config.yaml
n_experts: 16
normalize_top_k: false
n_head: 8
qk_norm: false
attn_scale: 0.177
beta2: 0.99
decay_fraction: 0.874
Below are experts of layer 4 (counted from 0) of a mixture-of-experts language model. Rows are named router (the router's row for the expert), gate (a neuron's input weights, with its number), up (a neuron's input weights, with its number), down (a neuron's output weights, with its number) and show model dimensions 128-255. Each number is 128 + 32 x the weight over its row's rms, rounded and kept within 0 to 255. Numbers have three digits each.
Before each expert's rows: a language model's description of what the expert responds to. This comes from a sample of Wikipedia text that the model never trained on.

# expert 13
What it handles: Function words the, a, an, was, is, has and were in running prose, e.g. The population density was.
router:130123136143117140127121120107094147135142118105124095158128147078071135139142158123105149189153203175127168114143119147105119123141167091127144137181141144133118106093087148158175074112116063103155137135141143092147124108027111114155152134107168176147151117107101193042134112171151101124134150060143048144098158108168108086122087156192065149125130155152110097134142162156175159092144
gate0:117073091162122158106141143137132154112114132104179158107139121150088122152109115074127101119103161169135141084054128117097157186116099123129116090136117098152111111167159109158130116127168139200165138113133091149144127155093107159134139104179108061111100146144139101084168156184127114150106177104152154175185204090160139099159163132117159160121135154125169129092110130179146117127124
up0:131143125101084112114068119129140146098188147134120147102072156114070102113160124096141110172129099124134123084145125119081112162151129127079142050092146110130147139156122124088146091118169130062145103134118130139088192127109070085148167114134161108196157089091112158152208152194115111112146134138107140150156169113182198147186126130147151138102108088145167159097165103160109081105187
down0:089160107063133111165125110154101100121156130156170081111079149157158119135085089190102160146120134166097189107138100117135190166120113134160220099117136090116114172145114118127125137119149092140134134082129112142146145065197146149092150125153159149160093148102157117081068162185095181158085191154164147130155191085106098136138096092058072133156139070115085111110126184137086077153109
gate1:115083083175124130168133153115191138115124146135145148139102118176173112062153107101160207073172126175153117134103063088102139126072087154099178091118094116080187130123083128081104112193144123160141141121124173095177091111170137181119118105098123152161091110157172122151166134139095149172179170122141158163145131106117115159145148170104142154116136095148149180137113132142194192126125
up1:139121135113104119088145126059121175131140154141136116093104123119111127121171085146122150145129133090138086120156118105144148076098144133116101001136067135122124075121137072061076189178068103074139155184208154095121140109100121128140052095179194059136101140148124145107164113128069082129132203143154154120157139149134118166131101121168100116094131104144173132092097109097121152103126
down1:122143199126156114067092137098170124129083103132101095106097118088094117162121068120118069182087149091093182171155146117183088132103070083097069115163150137134083115197149109157174126110137121085207094144133101138042173164109160104162134146120116028111102149121103098111080151173112119165143104148127103138153113124104087125117091107109120055095129089074129103160107106094102113074110
gate2:085133135171107120153175054148153153095139172104125112178163122098120073131088190120136063127146083156132151138068121168170059115119098088134121164098173152075174096078099115176133099091148157142123129073099173151138135088125131086092102120075079098138144152094101149125089135151098107119107061146160131138089190094174154130096133115126056063063161144176119179102127142195114151169075
up2:093144145116091114170116106134100112129102114121112136091103094212096063124091112105119163111115096168158190101170151082127116116092173084103181155176129103105186158115118113125135137140134168133136147178156097082111106102113123146122105121093101089063091136115114128119136121138174070183136126115126103163174098123187157148121068136130110147103053132088128075123093147235158144143109
down2:116107085114111168101118153089110132104145162100116134151119131106112101151104126105119195110090190079087128140112174084123098060107124089114085255091129140126055099064118105116165143152158134147168145170129094154184116156119097141099184188131106183148141109171124149133115103164090131125159061130162071088066141139149105136120103151116137105102206120090072128173143129155124154147082
gate3:150149057160169159171130106139162134136133136135077103140102150127176130074156144118146126147064142149166079150088149121119157139131140119092138149071144111187100172128137069050155104174160133117162123172119197103201169095115101117162134143148142174122107105177134130127158206159114119104106123089157068109149162105111115072144118137160127127130131110133073115137083154117189139118089
up3:171146169136160094149146183150086117098140146089121170146096098117207112087119044147136133114149130161189128148105161152106139092176129153133087162089127122183078148127124141047094114094115091147153153159087109084172120106116164133133148156136129175106110138230150120125174169128091087164095120099068115096102121177148099117165096111135129128103103133168135160137099095110148128071157
down3:078095105117137152106157063125189134134153121150127155115205115131142138138146168097142174182161102114121158126088116081127161112118101130159158121133132145159098129092184165152051097138143076079105121110158137106175120143156148120165036128155167123105183137059075123123124132108118104111125171173157161104141128154150126148116053137177105066166139107134115116079147168128134166150141
gate4:160148121129078100121076056116171131112147163141098157097121127100114114107136152116142149159163086101092088151144130146109129114080086110173131107131161142068117196119119109107147119121081121115120090099107121087132133106118132172105159108140144100168120109146149209093176079148146085089126113088115114155120050107136138133054169106091115115153119175122105144089143143133157077145113
up4:140179128129150111176192131101150068137138196132182122128120110130156120137072138104133160101129179097142193126130161167189153080064121064132134119114122146111087130076161172170108071159088110141114208097126135134129165145161148114142116096133152119166142135104123135139164110156182167085115165138156171128125067118126110104136163147135097158120125166104142145148172082132122141141140
down4:130075129118147154148162161132139139183160086121176074180083120080145124143139125092174063106126088180141132142119141138166154059100159140115070160110171138198109075092091140154166142101157095165110124110141108095091196142116055069076111100148110148147107182122096118110170155154125162096149164151161146119062093135067185137144117145103135150081096113187107159106144189150170171148151
gate5:154097117167092132130116175166081161080175147131088137087136072165117143128080164115140142112121100151157128157178172075135137113052098086092128100098192151161112173156091119089087101074122139109139173126090099084158175112126139090146104160088142121115139094156097103122113144120195112123131172121170074129113104150109122162095138245096108131139079162122164120151120149120121075133187
up5:121137104082097110165110153100143204105124131134063128089176083162092112131123150068147173165121140148083150157128173074156165121115180152081132112115104128113165117132146116084118159118182131125109137107143156095172131132101147133070120094107169100132123111125143138104113195126084124140100142072098117098103126129134089096147105120089041159139144187178120136124139159121129127127119
down5:153165102149153157168116192122155164118127154111072152154126066170077118114132148106109146123092138178068098160160126073151148088134144159085117142122113130124118139126150087110127187089084173157130064130130183094145154079127146185156161162169186148136100078124131101045108131103117109129107129130120159118160207102148161100139088158178025163093124194118126107104131098112105130119078
gate6:146143173120145093130155064142159081117110146171154125115140109097133132162129194117182106108208107124093075145196104092175092120103117126171102084150083139162142125139171156061133121092142169137205148161099071114093103153114127133100135128164140119124154157144136101115160151129137117119117174146124101136112170167121091158138093103108147075120164114143178131163104121087117090098103
up6:118092155090142080154061085144101120105123081121107165168112131173091078123107093115128145139148093089113087152115118092064138164166123164113067148188111099075104126172140173139149125149106163110090076156104122134149106138070141176146137094159110096142139155110141161101181141123102146127112127109111115163183137154167099086115147119116143170110179176138086077138176172181132147181116
down6:115141131095104108134062146170122165074076093105138122167154187148115020115147098118105111136118130096140157120125099115169105131155169129153134118143102138154154110203178123153130100091195155119119048109127145122084117102096121098172113124139106170152075111106109110170128140126134154169183101116145181114119161119152100094062129116060142187153165096161123131139099123159130096072124
gate7:070147154114139107109081132172142111129054077142123147107130085200134117068153174113117112126090077073171100129108134101145102132131093148132135130122104178134122152145146169099120136084120106107094201158068165129104084109123130185128125137119103102142064079174172123162158193124128114144154090123116148147174139139148152121089135145059222202118138105117094116134180092167123114128135
up7:126101121080113111120103147109126056138108101119079117145133162097144127105091185156167099140120077136118093110076122127112133082184109176098097113075155130126169090125136147146084131165115152179143152139124125142172118127071086126133147085146091155157104148156172153145128106166177112090135084119099190088150069130122135156082117149255069136115128173153136091105113070103170078117117
down7:093091186077089136125144085069149152148132060118126154118116151125111122147138134125113195123175120117100104118134115105189131140078171087192146162133157091131138111130118133166110170144170077164160066128103114120167155093111076086109102134131105093133145138101126126109075152095160142125100142163159196146140105088180132150146080144149094102122154074199158158120085113154130089173091
gate8:092122124142211152187147139155165175120126168125125100126137142105086098162139112101081173087156114140138109136162164104050106106099153123081141057118107199084091087151131118143093141152175122088175129108185105069197153095065129132129118135082096167147110064149147139163155131180100140146186114121105132141132178141138161092149121060150140173069169064129079160123136105114110084160118
up8:130138133086083084087145099110145073139173092166143145111152112162139153089128159151155068187137132115101101112057104161163160113144115142149102186131139095157131150129135124136147113106031164158091133150089137191081131125141167153069144128142169122134146186084115065091094093093149108139109180141122158099111112134107136099139165152114120126183092156108165154095085157166111197113100
down8:134100102169157142177085120149119183127125107064145174155160156142109138120158103158117153066129147144118063140161106084102194118185099125111062137098108088129129133145117124132161108128108129171154176150136144107134095135070148154143119128107131195111179045217125169209084106163113184147112093162109126129148113122128141149138109078113130149072097101075071158083093161129138205127089
gate9:125149154126101144109061128122149159111066174166137109114120144122140092098083095098088148171137123112145154105146142079133161141153100151165138092147067138195159142144145131093152107113116129132142136101165140142125106075162128154109145083137158132125147160176151088123144167093177152095152094099157141181066111174087091089039164127119098107096165092127116080084117146069117140142149
up9:181139120155083136165128175124134137121186152125127025068127173118120184136149140122152107134122136107090131135170168152187147105047141149142134112103143124150117072128104067072119091123187108066122179133167150139126162085181156135148130112141146104171205164104091164130128161114184108114150122167108120160139125116168136109120074140164083133100133074079111146042139158071129163111126
down9:100111136166140127139180169139195121170118132154108122084141095076111159154132167101107133106111157147150118105134178153131149156151185160122099124141191121053160114153095149102106096174093107208118146181188098130117106142091104143096173144114065158109117103158089174105182142116124138139184085125072142117185143146120120141143164118164122073148151181173129137085060196118154136175138
gate10:141072092147143190140143173096120165128169095136144187125098178176113148157147149117086097174131188113115108176045089166228106116119132104112154172082079150148142130128119157115173069125123110132129126161128176062155115118118108113198131155151120155130146114178089085066124127119135087126118177109208110101128157112100119115074083181178081103156109121066135129154160124120135165113149
up10:131094151119163092121118140156077120188149172131073172111110123157118161167131139136070119170122110105098157176092133135186115117134173135041146116061131096139170111112182164091145121130112101077112137189134163139111104168123106148166085139161091125123126131140109061114095156198074103101127151064196128143165144110109132074064085140137147130134108148133166111146153104126147131142072
down10:123158118103132116193097158176134142132127175107168085142108140104116057115149168063101133122149128134170094110095130106153111132124098107125128135138136044167143126187090114145113162066164130140105131162133141178124214091159199153104165147139101156057154127168129115112118088102140134112070096104087134166138147110069097179161192145112160164114219157137079145120128093147126086080150
gate11:184111125109147095139162173113138135153115195104134097179165108133142137156094169135101144141124114116173160140055147155103061169083136128141075121172143116110104109146101147160124149137134124224106115063112078138095111173155134134150152132100099127142113134082144075117162137148125134188103150115150166226111150143162148119107092160108117141138095101132141149193198056089168165082091
up11:108101195145128184130123078142088101141173080142134119097119116123172130115104160129158095114140175243076112115164062127121144133136133121145170154109082140159160187114127107065108154122162123058167147128101190138132117090090120115149130116150158092090225099134126178152088112104106160131135080118098066099133091142130123137173144111186131111126119085125161120132133133151095112171191
down11:165114120077181169178104179091125113112139176084123105118132118085130119118136150104172175123158191162189131137152099083073140159115117146174081149097172093121104162148086076160139101172103100228125144138121121105088093137151138082120098148107101081167127149159127121123087125086153171127175160136160136150069140133129082160100064141119086113140165128117116158130126101070095123070098
gate12:067122119074138116097102162150089155151122159151076168116101130112126154111065144096117194128095123137123170183104165223141113143124151137073154167110153117163113106072092118155116116104078135144131080049137119159106162127107099115131201087143167131061083177094108121122108147169099092095116090124121188146117122103129114171078128104108108109153116112147138119105110114083143118129078
up12:148095180091106051106126153119130120163107137144131117130126109134098123163159139133147115144170099072124088118171048147119149160165116131182114085113101097100138157181098120113104115131145124131092164130168098150110101099144138213100102155110125107199156087134119193162184132147132134181084101132109142077122136084125155112154132180163145152099159075130166113146142132177141112164155
down12:096195106123157146058107149140089079145132100176120114091134096133117148147161137152105154119102137127127149107134099127092179104121108150152156119145194130130109206171162114085150142127102135181107109172098084097103115140172132100120138103168177129165135142120111134147130092086131108126121162106144103152134149118079131063108114098158091123118172213084126122151116151078090127108080
gate13:130093116122149164137122121097091158118136095126141110142080098116126136136090107118145112095215165130136148078168072149099137146126107103145090119141177094136084121108110162048157197111125056203193111159126127113126109156179151107105159104119133141113119192130116109106133170087140111142164144100119131080166056179179176106130111154149144105132125131112102085166140122104162130117048
up13:117115120139151175169120154072087152098099113107131076156103103098091149130071111103154110101216146107152132087147095133118143164086110108124126107151179110149042080138098176079133184108094058190198102136118120116128113144146127115112146094099157137094079210106134118076154154128133111138168171086114117087148068145178170108114107148140184102132109127122097095151115107087161119109060
down13:127164129110101119118108121196099145134154180166150116144201089083136140150107149103076133196128149131134220096132146133073086167187108190149115125098126128115195086099137108170113071120114117114169113115117097120089166101095080075201161164111121125137100070113150131085140131045106119104157115153114145174150120108141120127113113098159100119116128146136171103158116117161113130081172
gate14:161127108168138137140152085141128119168129122101114173161012106078102094079069154055097203197136084151109086121099122144108129133177153142159118117141160112108120112128135166102076163123115144131141105103112125079166088116126134114137077170174123101095088160123095148123056145197159149107117134082088169120139155086119141092148121052108097082109142129078127132116113119066159118126108
up14:148144120155073127137075126120148157156086149108107112111218121181160146148126145160113095129127187155102137153151175154166139100085162173119162166120124097126154098104129075194162111130069108104128135158104095166070099140138102176101109096107041139092183159180155088127052112131140134132157163166150126127110100119131070150114147092186154143161106158178091137132112144098133113143081
down14:132074113098174116141189134113165169106128094122071172159145148165088130141150095111148136119175106100127091097163166114150119108135066142118110142112085115106172172083131133107089020111173089162126137173153133114100124120128095158131114098088171124114129116148102122082174132122130126119072100134138094080100129122136119146142160127155125144171152119119213120150159174138032078154127
gate15:120121163127140159101142096069136155152034102121105155129115047190091128122140137111115175137187095158143102122198149128089135074102155111076152114171107117161081108106181182171135172074096103119160088080103155139137132172135139142094075130108149116073117141176128135124133179117138156075149067086125137118190154116209140150130118132130130122094131101126109145106113169122117122098160
up15:147124138147179079110129119128153142105114093131038172082123063175125135084116131123125149120161147173118135137196172136115119127170158122161102090087096157100105145140177192127109121131158186138137113181087083124057099125117167114068151131072114137146120159185073140108144119118120136066122078079110190151175135143139184130175100121124128090138142137130077108128117157079186123147189
down15:120162145078211134154126197114129187101122143162119098130180102106131126129116131159098112143129105129105152072124125093116127135143138192130119130137120160102079185175165125100091123135115126099128086085144133170148089158149073061103181072066185114093169082112106113147154101090104114125116144135111166166128117208119208172141142087082151090166167113099190110167141106182087118143122
gate16:070154104120146116106111122120125186134092141130156069106100114127090131148160126137101121094145110114171159129092143134131124118184134145155135155189070135157192105205062109154136143119102124201092115091097103162144132144144161099103150107178097106074194232137143136182107086099161105117160153163120092176152173102128121112166102097162090150157173149155138125125135159152137178183105
up16:126109135080109120127102182195102121162150180143123096161180078130118210110133134149162064129167152119099125088115141187125161138120125116106117137167204110105150099144225148127177097105102102169138204148109141126088133134134111188113104137127146163104096129142112089137129090126146083139065155135136119072151109142133139177132127152119132164127146132164157104122091148083119172150083
down16:108166181100059136184131154128119112087116158174080134156146106106154181088080164174099141182102119142162152183146050058124100108153163112044133121134163115082120200165167153150125155166102110150156133151139148199152160114108119204155117159188107112170151120161089129070120148125104097136142152112107120154124113112092110113081137095127065152097140140079120115162114131108113110077106